python train.py --num_hidden_layers=8 --hidden_size=128 --n_experts=128 --experts_per_token=4 --d_expert=48 --d_shared_expert=64 --hidden_act="squared_relu" --moe_layers=[0, 1, 2, 3, 4, 5, 6, 7] --router_score="sigmoid" --normalize_top_k=true --routed_scale=1.0 --balance_loss=0.00203 --balance_bias=false --init_std_router=0.0358 --lr_router=0.00196 --vocab_size=4096 --norm="rmsnorm" --norm_eps=1e-05 --tie_word_embeddings="early" --optimizer="soap_variant" --learning_rate=0.00514 --beta1=0.95 --beta2=0.99 --max_grad_norm=2.0 --batch_tokens=[32768, 65536] --max_seq_len=2048 --train_tokens=434000000 --max_steps=9087 --dataset="wikipedia_en"
Below are experts of layer 2 (counted from 0) of a mixture-of-experts language model. Rows are named router (the router's row for the expert), up (a neuron's input weights, with its number) and show model dimensions 0-127. Each number is 128 + 24 x the weight over its row's rms, rounded and kept within 0 to 255. Numbers have three digits each.
After each expert's rows: a language model's description of what the expert responds to; "gets" lists some tokens that make up at least twice as much of what it gets as of all text. This comes from a sample of Wikipedia text that the model never trained on. Tokens count by the router's weight.

# expert 26
router:142114133131103121094131117068141143181142166156150140136142129138156113103107167141092103116107108121120143153130143132135134120108145105105157109135172136115112159129105130092083096112173097140133114149140141160137117122143165128144125124116155133127151132141123160115175106094124135130084119163138121138100125136141109141162125133169164082105130092078144091103109183129105116116201
up2:102129148094107135180109146077099111133127112151156113112178099137135118111155147135102081143140139125165134165114123121121116145122113124183166133165154132140114133089109110118130136144142119155176141159089114144108134130117102092138125140086156122134105098101091098137176110091127138106144116133111147124163125116124097150090171142150141103129137099121184094150165142131088143099146
up3:133158146116157137128131120163158145170191137156102093119087089131175120137149073155139142115137154102151117073127111129105172123108122140108147094116115127109110085167148179119131117122138116136123129146104126118133151161106120145148130120177140142133126161131123101110128108115168125109116098123115153084128121085096101091106148135151149104139117114122141077116126161113137153103183
up4:150136095134142165135133125111112069162185182138167137152139140151121114112158165181131107167120103101119110115097126110120133178156077114113097150108133081132129149114111128125129124114109127117110158115103126158165115116122170160132086121130098119123157103137127131128110166121147157121130132132108129128115147124117175105145152130155079168137111107100150114102140087080100146117109
What it handles: Capital initial of names
gets: " D", " G", " K", " T", " P", " C"

# expert 7
router:100153155143119159094107158106129154167127146100200137146119138112144110132151176116048162121138089102133144138136125159127131159107139113134151112117150113088107153091137103107119115124142088126140114116096136138110148098124141115120143087104098135116158077125136130109128117123141104135117138177142124136188128102129140088166156108122112120119125127082103105119088157159126160146137
up0:166156152131128137169113130108117103144106093103116097099063128127190132122181119120113129152112113124079136117143106115159136108149112108131099115174160130113111144128144096152168095092131131133142140117107115135146151181155107111149149125135093083115128148117115138124121144130110158146139148104149159122138123086105115172160086100096135124108161123152119150134111170124155161130081
up1:154156117096125125086142121110150122132131130138120091098102118075136134154154090138112162164100121086131154151112167141123122112137149100128196131122132156154145119077142064140166113112183146124141121125114145136127093105136117164131146144164142159158143126143108094114140106105108152106152121132103132179136082157175145106109133136128118111107152096102127127106095120169130126107110
up2:123145140140118140149098132115120100195139153144138110125151114143145114122110149142069107107131115153098136112157137144133148103117184140117145105126138090111129165097076134114089127118152108083147129136115136155132152130168137145096147107088102164133124123126120133088149120117097107111105113161149104165184143128100140141151093123114171128096119069125150151098134120138112159155182
What it handles: Sentence-ending punctuation
gets: ".", "\n", ").", ",", "\".", ".\""

# expert 8
router:119139127165092137134111124112129128171124209157128121182157146126123124124084138121121132098129075113107163107130146101169107128104148149112182095085145146116080140104072098096132131139110103139153119159120164115116152140126148113140117134129146153100123114159111145166175118121130104153103125150167109133120140133139145130128112107169175143134134103113096129101101158147107137145137
up0:128118141180126125113123172107088104156114139150153104131131132137148106164155094124103125188128116105097147147123144124151175129113101122127121142121132159156109087156111197146148091151130116089092089085099140112110155059133138087124152171120152155135142110165130093116099135119113115122110100154106157147143108094111101127129137151149136152127146106116148125131125134125094150129157
up1:096167134114090161141133124116112169141152114143129134103130127080143139152086136104138121115111129131118100126095158172112124143155134151119128097069144150136099151140121133083108130156127127089117134117156168103110121168116122117094128136168117123144105186100145150110138125088142116143137153125094128148097125138103179089170128145102157117177127116082159102146108136124120166099170
up2:143148135124128123142129156102126076143051117127108140135128129124152141182121129129129108141149118108157113111158076130123120123127147088159136121151182119109102127122084183144115152140133114126122185145126114094131143127150102130150152115112127135114097062145151120074119106112134166158153144131172101127144120099155079128137098101107131148160113137099145167161123110140141109140111
What it handles: Numbers in prose and tables
gets: " 1", " 2", " 0", " 3", " 4", "1"

# expert 19
router:102125129113077112122077155092141109131146130135159154169116179102140106118142134106090114078103145124162159155113132175127118136087169126159143095140098109102100109098088139164085134076119143135171130138134137121115143124135176091158122130106113130134164126156132156111156131140106164126072138163103122148126138124111139133147117144160162090140159114126123123108134157142131139152145
up5:094154169120118121125102120115148156104107141160171150143118144156121113137122132105177102123127134118123140109119201134096140158132169099108154130108166099132090095146103152108088117097096149146126106158126139123144149119112135117097130138075116130146103106129131145136132114106162136101118149103084118194130146094117096118153097140151144111117184099137143102125132091142175142159136
up6:101167139135089140103104149164147136071148137122156120182166129126125162143124094094109126091121121119155124079102143169135120119162133126089130145136086137140134143103112118112129114099156102127171135126113119124137129092140127095108167126104151166132165149151134133102155117116115153094115108140147090112074131109152146181126154132100104130113093124164110137096182117151119144164142
up7:087129160152084138098132167139152130123151091133106104128103155108106117080123162119171163126125131149136119141127111156160142128115158087178134097105112157144117112126132109090138123116097117133089110117101154116153165165103168164098160090116134166152161138098112102119093141135153124100102124112094152144114166147098102078129134124145100134143136108113123116142149180127164143133150
What it handles: Single letters inside words
gets: "b", "m", "c", "i", "f", "h"

# expert 34
router:131130136135074107139126138112128127173148188126160113163180154128121119134099137097129105112112109104109125121126145099149136119103163163132162106117136146106070144093068125098137159138118112130155157135146157112096153123164166120114103131143149135110128146141135125145174101090101137136098138146196123149131137132152111110141124116177166093110102124120115093127101150151126162152151
up0:151114150129103118096161150135142095126127126094168119134143152163096143135124115093106130161137119157107165109126136105079111116119153127080134139115078149109075126162162135096118132081166122111107107132167134117106141159170136098119122110119095133119102136147135136162141117153105127158095115123132151132098121172173130072114157135174147117167128104152181133158111143132107105124111
up1:135170106114130112116134111107157138169141117131151168115117091106154111117088100155160136143171133149130114174109105124095144143129104121120122137147118120100119129162103093131138141141104116157117131098113135142118140160155145132107131177108094171162147122121139119154151133136098126162132146132105092166168119082111075145104136086131128100143111162140124134090173090103052143121153
up2:122137132139144109184126150082143147130104140102170138071100099118115069142134124113154166157108143169097113145131101102146109130122168094110103129106144122101144107139090137126136119167137122159078135147104084120125145111164152153124125126136140144137096108185124143136139109155135128169078166130145128116130151108164107125108110126095089109169163103160131130135134107135108112166135
What it handles: Numbers in tables
gets: " 8", " 6", " 7", " 3", " 18", " 4"

# expert 43
router:100144092165094153105072157110133144149128177128169173146128160109152109110106147114102131116109093116155160130115127122121155142124131114132178141117102130110121116115080128145089097125119116109136145104152135145107138105130152077151117110077134118073136126107107132091163128128107128151089166152114109101114103128107086156117088154153191101130138132139097115110105143154127125136113
up1:159084158104160135108146125129145095124132141133139188113153113128125161140126132110091143126127129154134109126098136166156153102172110114094142178119097117108086144126111109097128167118135089121139121093150153133102134095128170153134116102121153092147131128116130128104116084125161102131137162186150091101153102165136092150127091138184121168113104125127111131112102112158149088139122
up2:140123113168066151100100140172130136207144159142105136130133111107117122113150130171095166154104091125152152123103148105153122114097154130110149106100175140128118103155136132106075109112144124125141133167122083142155145137159146111111129109104113134138119112141181105116127105108138130167140113173104122093121144106132128128153145148109155126138129083083086117132113121137091160122152
up3:113156092117106109101112147114145117114120163120128118093140159138135117091129153077110120124114096096170158118178151104148206125163148108092146110141122119150111102160176114109133139112128131116129087105145130152137154150146115114135091154133085113134173127153088120136117092127144109149133158143119111153130143154136102100151125111110128171080165158114103112138149119115170114158096
What it handles: Non-English name syllables
gets: "a", "i", "h", "k", "j", "ar"

# expert 20
router:139109093105109143144130153105128104166142158119145164165154123099138121141095136107086133112121090129129157111101114164133122128109120110112123136102137099115068136119128122152104105102149102118145142124156138146155176154142144124127124093100117159127182129146147187111137149099172149109090136143123112087096127109122121107124145138154170117139175138097150102121068200118121126132147
up0:126129150142113150080194136144129154160106160147164141122146146129116134144153100121103092175116075128120125142136157110065167117157150132080106135095079137118130174129152141128125114110151137137139141084111122130125089108145088096151150105100111107131142137122143145148138157157137119118065108151081112162119145127127136156113097094122110157147137141140096098139137123150107152128134
up1:146131081146151154118119128114084167135112164114084110127149132127093150103087069120120138096080144097120131162156119134131122136148144068081113125111123068087147133164127146153110182125107111111160131147154115158144128159103123099144124123138127128115151142132124160150156135195143112142120116117124134113143136142133148135136122157102143099160138118119186128095134133122091158117112
up2:131147165140137176104167106157122157136105093154139126155118169141134117133118134157120127135111145091066156135144091101136080129072126153107091137111111125148134119117116133157131119145127096136167102128119161137103130124179142123164133106131142125083130136146109128150137155151160102161135162139123106105141070117135114098141081125102134103134164128111159124145120133131090171080083
What it handles: Naming and comparison words
gets: " as", " called", ":", " including", " named", " known"

# expert 0
router:131122091160094110142123142085107166145118155139123136155132148099168130098078187133121113078108087108136153140142128137122126120106110109154143133134108097132112139083074140124107126117162113104142149136147133141125142118160151117150094138105148151092161132126142132121154094145122161170119155171176106118109143127134092128126105119149166120154139110133109106144089208129103131157142
up0:168128126130084150129118121127159102166156106115156109123139117123149143112127141110162123140127120098131117150116139159134082130129103139110156114107158160108118082144124151087131109143142073104165167127166120138128115136142185078118116078067112154117138143161130118125175115115098122165132108182162119124127129119123126128125173139089147109141169114121102127090080146127125115116161
up1:151121130106127112124086133116116153127136063115122114106084140144119127102129108115116171139136099065156137122130114136158139095130116101150137159158150130132110126119102081151167113131182140111164098124095129086148156154092127084100116140127154183145159113165167150118103137136117161150128166138135141148166086120148118141135136164098120115100128108124111129154134127159070124141141
up2:152110101115118135134101153113128138123153097123111124151137144135137132111102129137138171159107125161102114122098115123160134090129162109137155124123133109124112181121138107169127123104169109107139110136127160080142122180153146097114111127105115142138136130176131119120138138123147134138067129101100113136131128177134127162112143155111135116100192162117079132113130118158027107153103
What it handles: Non-Latin script bytes
gets: " ", "}", " y", "é", "á", "z"

# expert 53
router:136123117087112119110112106127120102171109161152153135111158149120111118119128138125122180125077122102150114149126146098101144107110167124156131112148118157056105154118096148151089142130168103143141164138136135114147106090175150120139108097138122139118120143169134119103122102149102144168110123137128080163158127117105098125089147148162160090127137148101151083112111149146086145092148
up0:123112139113136147130144127178117169147124123114129147109105154168108141094133087129127126097141118112149172099125143118138123118105121161168136156129111142113138170116178147057120119111108134157132129123125102130132152128104136092125092087074138105173156172140149108166120091109145111152160111116063108134101098120084155138165122112118130106168126102135131151125116145153110122166143
up1:111138115144116169115126106117115153179118165171118093102148132113129146173127125156140147147063120130136144133132108116155106112135131154132117123082129161113153133135092146115141091143150143109117099167086126128073130093134134127099163108171118111172140103132090129081096123110160145144129135150162147112153127153151099103156131135079114122163128087155127131133145068129111130156111
up2:170169165067108122117133103164088189155119147157115126106123108105132131128129150132121172102139088117158108113127138125099115132132096105119132125146120153084128159167139122081109119102143147139109219142116157131135122139128108112123125100141138137103147140135151153137153121118101143148072140133132102151118138092146117137115148136094116112115126136108159082118106168098118148117173
What it handles: Commas and open parentheses
gets: ",", " (", "),", ")", " –", " -"

# expert 46
router:126163108128106148095126136087131113144107184151145148127155150106146115153097161120128135130115138126172186160119128096134119150110158085142149130103127116110078122120113130121118130105122136124128137146156148112110135121169186099155117127128142129121146179117134120092170080130141123131095097168112118113117122131099105115162136140124192126142133107122169073137060131158157130125140
up0:100118145149081116153156130119113113152151139114088119117060132116161116097144143130104090122153118111128098100119147157175124126161107144098143115166103139114134062145121159131154125169154109160156122109127141109116134148119160171115080117136119131103172162085148096114152127166164119127134129126130114126073130120147086159108159158167132101134115161094107138114131126130140130142118
up1:165144135109160130119119091171112144094117148135137112145107170123112145112110133131086166057130133174133144119129130143127137096130151124100168099156154117125110090114110125149091105155114135141119114137118131156121155160134130098124179139104123148130164174131091165160131108140079071138124157114095076105132128111089130146124167106127144161161126099102126150139131123143111087144137
up2:107098104147129178125151137144072130141119162190131113107148121133136119139112147150131117124120164150163120139114144121124128105126148132141147108088148127116111148132144076093141116160142081146078109145149134084131154120118140108109104074160147149135152170135168090120155070137194113166130095129128139126125128107126104151142125105102125135163118114119127084118134115084157120112158
What it handles: Website dots and suffixes
gets: ".", "us", "ia", "g", "is", "al"

# expert 54
router:187128143148123146121117151138158143166168188152152134120134129146128119127068152109084139116112131136109114100094117121118188151126133132118167114140144136104113136119094102137071156123129083137133106106159150169112140081155127133131113071112162146142163144152133128089151089105146135095117103164134113128148132124145111100136130137118148072125093130120146122104102139142143146092143
up1:131135170119116201085148166133090122113083113129138078100119130125136145081160112136120125159125139155142112102105145099137089103087150123115103128114126152116125123141079107116149114098130126160070154140078124117111123153123113182128122138107139140191169124125105129128108163113147119159149129141166139107134117098148125167105141119133112118121140107150132125162167142154104165136130
up2:133134121158113148147128128099103122124098116116112104113111069148141157158141143155143146128116125108143166120135139090121128113152084124125115096091102130138090139124101157168116105149156135132098179088080180107112120156104115139119151117150150163163160128157099118145096149092118169164126111113122141121162114097116109120146135121136107094185117104122127109147168130113132124147199
up3:150142096117111137122152129172139157151114170144122067161145120160136109135145118122116146150127113125130122111184111091089154133127120142122095167173087128105097138145132117074119177149115116093113084176110136128158149106139120128126149155130075112114149095127139130116104113146100126129147169158127136100138130151132126177121078150116108111164121133124096113146098108109163148089130
What it handles: Personal pronouns
gets: " it", " his", " her", " he", " him", " them"

# expert 15
router:167135113153098100130125140123094123193145164111153133138167136135151113115095118077096137148097112087111128129131107136148130104106144136154169133089134170115103161125092121115106117137133108155120126122098158121135103124158198087094123099125098109147129103134110157114133118106102137117129147157127115162132151127119064132130158118136127105163082108107148129117093140153163164170141
up0:148120132133160131133132115117093160120124120115134121133114111117126115143157130132130109141126131092128099149137130097071110165155102129085130080163161097119111126091118127166167089154130100133118138125143163106147088146107179100145106130146138126124140164175100142137132151149141142133109122124163088104124105114156112161128106144173151188117166126101137126123085168109053137142111
up1:110143140129142116125108106127142108126130153148150172128142146122179114134108111087116114149071107141081128127123125150109115164122107128131130071095124129133133121128172124101113124128161157097116124192147106172134133117132150106085172115134115121108124106110097162139155123153105120111129126082141130164093109157097118140184124124179089145127122090148139087132138142126170180122150
up2:140136129107117103158192152121131158182130132151119135110089090131139105117137128097120149123131140105170092106162161160097054119128079100163107094131127147128161115120132123124098158169109166121096166146155136133144102092122123125097141149125128146119160109144107129114115099083118152134142117116141089126155170074139117118109121162125141109116108128137170136131092149135147141149143
What it handles: Dates: months, years
gets: " May", " 19", " March", " 18", " June", " October"

# expert 56
router:151151150135113154110112121097123131158143161150142156148111170130117126123114155113120130140062108112155112163137152135184158154100148116163168147130177153126095108111095118142103126141145134096164130136174112144169118105186143116122118105080153118113124124145156119138138088149114131145107102142132139118129151095156085123174109126159106106128094121110138140081120132141089159117167
up1:139153120096116107117115135137105164114119124098104119202128109148157147115134105150146153118077145125098117143096083127142168116153153096124114115113146102119153171116151149174111103143135134134117114117128118142161152076168163068118140114073141136156159136154153105107137136146115190155182138117123093130095109110127119138122106120127153142117124101129117163105142088123119104140127
up2:143139163132087129101064106178118138136157143103135139106130130136157151125144105107159134172057144113135102150110104134110113123111149146134144128117138134117136129123138153088140149101124172102145147139160106085157134117128153083143119120089112112152122099128144112149140110134141108141190147158106125086137132102139113108143104121153125128169138129099115142121117075153094177095179
up3:117126152117078125104110123125149162113114156148104173136114119129129137112107113113139137121092134169114112121156115120124147140148125133114145133133078133120139160120094093135114112090169146119141155140161105122150106066109151108101199106074159133174169119153154135148162169126135113103154141135091089121108176094151094129138130122154142107131097130144105131140163133109104150088140
What it handles: Function words and word starts
gets: " se", " that", " all", " E", " con", " which"

# expert 29
router:132128170118075124132118162070095154137132170172146142195140139120109098117119139126087137131134104119162139156146117127146131150112111132144134131107147104099110096121126105147082097113108124159149125113133133157136133133112179101130132098066120129142157128110127126097130131104108124126069114132137116126135126101101120128112149161139200082135136073147099119119135110168154150139139
up5:169120164124123148138081108105167097099126151168128187104105179091106132129109169136107083132099136168125148131126125147098090150127140138133133124109147154119120123127165101120141109097147134132149090155146099190169133126070158129121123099103108128173116130129134144108110134133130099112118127075159154166126127091141132145130126132137162129097147084138104107118121124134089128138158
up6:111141174155084085097156111136095175158110137147119125115110113102160100115146128157166152144143134135123180151146137153153107133098148156141145078112163158145119099135086126111140144158084132149094160128112136140149126122106099085116127137146102192150129111126099139155180108113163132108093129128111118118141129116149129101096120113115173116101107136121098148126090099091141140133123
up7:137151141106117140138116115056154153107137184106125110143087156104135170120100120180124120119132183096124146125126121141127122142100095102151131120101161110123133105128121133150137116125146115130155156166089124181135176163083114099126116121092114146156080142126151130128117119124120134137088113133137131156132137137125094118118185134111163111151094086162114099097159109126128175140111
What it handles: Mid-word name fragments
gets: "r", "st", "ar", "and", "or", "t"

# expert 61
router:122133135119106149121110139105153127162123128133122142171143109068122126097124128088115129090114141094142158124157140089093127148093163112115114092109107139101126107121092138134084103129087066132128128126113109136152154099116156105119121095105115171103137153157104116119155089120115058089089129152137099115162111098132124127151111139122131107135143111090130092130150142143089149141181
up0:141125130134082095133122114131059111132125084168095109151111112104124100153103157145118147091104170117107147112136091119149162092128160125149143128133138104134137146121124125077119135190120108147085147128129114143154142131157111170097120126089119182126095120127118159118125106110168119143141167154115154137137135120124154109150141088149140109146146117104176152148130107113109093181155
up1:137116174115144101140099139109136093133133126140132133116082152103124140109102128124151109139141158111146127127090163122128116124133133124133094131091146116141100168103106140121110126175081117113128165110112154096162105111116109123145124142143083109122154133196144127137110181067174159089128131128111130105129106098171166140167149151155176092127137125160116127085124109169108137141117
up2:119117194126125145156095117143122147157098147115115116146129098157115123118127147103130194124157148116154117103143158117124149132102090127117079137153123131085133140113153151149125070153105110133157107153129102124136134115117117111134103139156160135140186118128130131110133100092101136099155102151103180134132090088129141137172126092149160146119079130150103117135120083179097131148115
What it handles: Prepositions after nouns
gets: " of", " for", " in", " to", " on", " with"

# expert 27
router:142137124137100077096129200073141134148133148128137150150128120131135094081134133145118145137124146108091108125122134120138177165101154115123131124094103114066085124091120101117123079145150097121130146113111150124116152117146122129116112121144093155124174121124136132111147162119169158123086129143100084104098115121137114120112184132155134117140102109115152113125076138155106117107172
up0:175145121151138103137113110117127131158108165149123106165070112107129166139142088159133166151136123113080179158132109088135162147089139115095154083110102109105121142092126171105154110092107150157142111101151175138122165156110107140112120101140127167132126096141126113104146128130146107098129136129112097131109124144126109115158112108130126120132113153168152119150120131131143102087193
up1:148154148131151140128090176138120127113121149123136090135140099164154152086080134155141136118123078120083123086117146135116130110119107122165111145115095109125134157145140098082091102110169129131127144200145142130091148083135091150151121112134161106130146164113142136113136138123168106154174135138118101121116143110119132136119147109129194101109124130167115125147120139087076130152134
up2:140136139160092094163128152123096123103119129120140128144156089090161115077165104097113113114124139124120171132119146143125148117172121137110145097117123128093084137123163084141130118144122131151130168141113165108110109126158103133094146094189166159110162108096110158158131152126163129148147152111144066086123125131142121147122165112141128117137099071158148133117125117096161120147112
What it handles: Past participle endings
gets: "ed", "ated", "ing", "ted", "ized", "ited"

# expert 10
router:125123129129087095113124145081093109148134134172121116134205164108146148103087194123113125119108096136120156139140143157142122097102088144120159143122121140094097115102090109153097160131109092130169125128138134162180138118148155135135089131117151135102188126126111142133177114122161153150116109132150110113153139133119107125122118150151156156116142090138119090113125170117123115141142
up0:106122148187113109099161132113157130128136158142115128127158139111092110190139144117113096156102135147143122116106125090068122142104129132097114128127142153121085120118153176122121137157119167097068170121124109157156108111163145116105135132169140109129121115106125133102170123119134136160096134106118175136085085158151131139108143118175129144113109125109160073142112094120144135149140
up1:101164139140105123147174136128126158147130152129117081149145153114120173096134094113109122100123078101167103122122168137123119108171096110111148096134152160100113123109142127187125111124125089154166136120107159138086103132137108110166111166123105106108177120122152141134128149117167169132110088125106114133148151116136133146085161160143148119109093160101129079124111117109124150158109
up2:131152096079113113110135111128102161132148102107104151172154146155140143138079176123142119157122132117143130119113125145123139144135129102128129131142104155097100142079139105127109175095138103100063147149169144114154180132174133147124123123092155145160142137201118082145125115100134144107161153134095147134111142144101113120123138090142120072141126125143134112146114089107147119124101
What it handles: Dashes, signs and symbols
gets: "–", "-", "/", "^{", "(", " +"

# expert 18
router:123150136108109144090115141140136120167135121135172144173126107132126131138128114138139110114036136064124121139111135117133134101133184152125163119133122101060078140087119126108114094150143131101137150122139145139181132129146167097092099095115130141108114108096154153138140120159103120127126156159102095128144135127148132127136133131151142102126119093103124087156152133169123136143176
up4:135102091144121150111115165128128150149142131121153144134100143145137167171120180128132163144127156132182156125101112090120113089166122095111126132139121097102121171097145123137168148106097105124129140145097171092120109125127148127146184090120112118093136087114148157117133130160117149133152112157152111100111115136099127144089090096128131116122121110170128113134160067145118099093167
up5:143141088113096139154182172167122148148121102086173180101123110125098109160138148150123136161122117100156173126073118134114131153144111119169114095134115118125135127112133092129132102155107168087094155123132108093105121148142151175135159125123119086133129111112138157145135101097129149132130121127114107115125131091146098136106088163195106121129141132110092132107178136112142131129135
up6:138165117123140132074132149090082167166092110130126144097184143140123126142129140117136158150089190132110175135109143103073103126128156110075120109150138163130111099124115126107142133152121094133139124092113125148100087107142136096178136138121166153125111128155120089147148136134125085130117119137154095133127117128163115132128138124086144102174132149148146177140129121148103099110129
What it handles: Prepositions, articles, infobox colons
gets: " in", " the", ":", ",", " from", " of"

# expert 59
router:086109169116115140097116139093143130174172146132136126144172173116135115116148136138085169113116138131152151105153117136169154146125133100127123115107138123109074093103118080083112144118147102136163153113147122170120129125118175118154116130118093166127125067135153154118161099135107141122103112146179102101115124107154100127123110164173114105160125108111108116110127159123098139143152
up4:113175141124151118119131148110117136141086137130134120117138157081122136124124103111155112173129116144129143131131145146164154152140084127091146109098186144125126108155134139152102150157123112145133151103119104146167138149118069144116187146156132114137144112138109111164130168087129142115104106074144154062086154099116127084129133120127135129125110129090146086142104172099103148112134
up5:100133127125132153122103154123105137131169140131092129149159133073095162173155088118072161124126107136128138128106155140129141134109103118127150134108139140118103116128166154147162116145147148159113071096122119162103152148119088144120108123118127204099148115115153141165123129119185159128131126142117096096133146141157105113096121118187084150149132107105122100115131121134115106114084
up6:146119127142121125173078165092126076140125142122151121099112131146124117132137054152118116114158154145094124143144115167144073107126169115123097115152157129109077150141123104127135146127133125114105144153122170114157119151101149118166121128095160098116141083133124181145131135186151116169151107144161075145122122121124107133158133138126085116106131151130130123097101155092129125140126
What it handles: Word-initial lowercase pieces
gets: " d", " st", " r", " sh", " l", " g"

# expert 32
router:110122149098085109140103141130127127139152131163183156137158125112126123089142160132155157130086130110173125115107117127152166137148141140139116114125142134103106113102101139143109101128171137126203118128152129146130149083177151107127123134143138117131156079107117140121157066109118173089084119140153129138135131103130082112108137100150128092136118109118075158145091158155149141117131
up0:138105109108127131130124119132119169142110113113150142128129128113101107115132154137174120110143193104134104114147162143136177171159119148118134126131158168125116104171123142156080093154189114104109117142136157149136157125148136085105122140144114150102141121089095124114083078117136109075124088110084114127117117106133117129077149139134147124128128124130108154186101153157157151115108
up1:091165120129097115152106119156141114117158145098155115120144110111090109143148138125134154113100095177143087128114128114152119132155125096140136146141124124101144158170084125100118128101134114141139138146158113102108136149074095131174170117166128130138155129148170164117188138104117139107107158126153164120100108096112159127162142092181126105104122094098100118126096101152097152137135
up2:165120129122112132131167128129133155108152115152120156114105103142136183091155132182124123101099175120116161120090112101145112162111151138144090117118143095096101109118094157147125116097168132131170109140110102124128094109150149098131172133133121131153109075153135124125167146079159110132115130125129150141153137170102122125114090099140117099175101156107115169082110144105131145137153
What it handles: Inner syllables of words
gets: "qu", "p", "ri", "re", "f", "e"

# expert 31
router:105119120089073110124048146111108161145147135115154159127133138087106098131158162093093160107123103130137128103102090132130135130109141090088134111092146133073130100111096154146111147102100117133146110126136091143121142119161146083141106129095125128148145113127099123116128116112113142111104122171114117093119146107134127145137166129172111119169116089077133143118082142119164125111128
up4:101145132131095148155094145114128114137151070160137124121146137131133148120125097122161162152098127135130142112132119128114167117133121146078100109115135111084184124122117102124139137094143131105186119129100087114157136122191176117109075152134142140123143120124124120136136115171158176093112094159150116124104137149119099154128112137096072098170113133123153157135117130122130093135175
up5:084137111147127138136084150108094119109102131125131143107118118113131137111169180109114155085159170145143107149131125105177104087094150154125158141107196130075165162116078123139126140113110144126133131127179064139115116132133136117115102093140120150125156134108146160135115130138103122124130125137145134107099120139098118122167166135146131140156108089111112141094107102162158157161136
up6:112114168131148122112057105132151158077096123177115141107162136176155147122142155121111152120136126123117151115147170140088181110095105105143116129113117149118101134130117142126096132145153113151146142143136167113097139130130105135142141089117106130169145113116101193130144097066133148112123108099110103149152164142116135123159114129096116158111152115142142119177099096106131133094116
What it handles: Latinate word middles
gets: "al", "ic", "it", "ig", "or", "is"

# expert 41
router:161124117127098111120136132068138119173128175147147162143157139124151096120122177117100120090087084127153133139139121134155137140098153107118165097130146128113085112125099128112086110115146118118151138124153154119108122116163186128147119118122134177118137134132119136108166091108109133129090124164141110120123134151121099128142111102144192074147137081092136100114112157166110129138163
up0:100115109158118110129132107118149129143122132192107129125126122091136154133147118126138091110099138132124160131137099086099136143115119110113138157117172160089134126130130083119073125134146174136138111114125117156097116132086156158129149092114102101139126112144154155192145133112120160091090140163160167113112140140138142126142176158134163138140074159079127125137106130158135109082108
up1:157153169129114176132120143130130117182157147105116113172127128097098148095118158133069118123122131154139150116153115149120128108077117105137157096143145139095115094130136150105113121099154141153164114129146127126141167122140122091100134140114139130127147134129143122118190107121095083112089139100147105116148122086142092133094145124189152151106138132112128081116093159127161129100172
up2:102136105148090111091116136105151155194129138138154129143141145114073115130129180125120140130146151114099155103086112166092137123112119098148148114113154171130102124144111146121062104107124130126120144139130131149130118130159152102162110097146139134117149107137123079109158095146136099103098106180141105149143124156151120114161164153142129096124117094118159150082117159121108165116166
What it handles: Name-initial capital pieces
gets: " P", " H", " M", " N", " R", " B"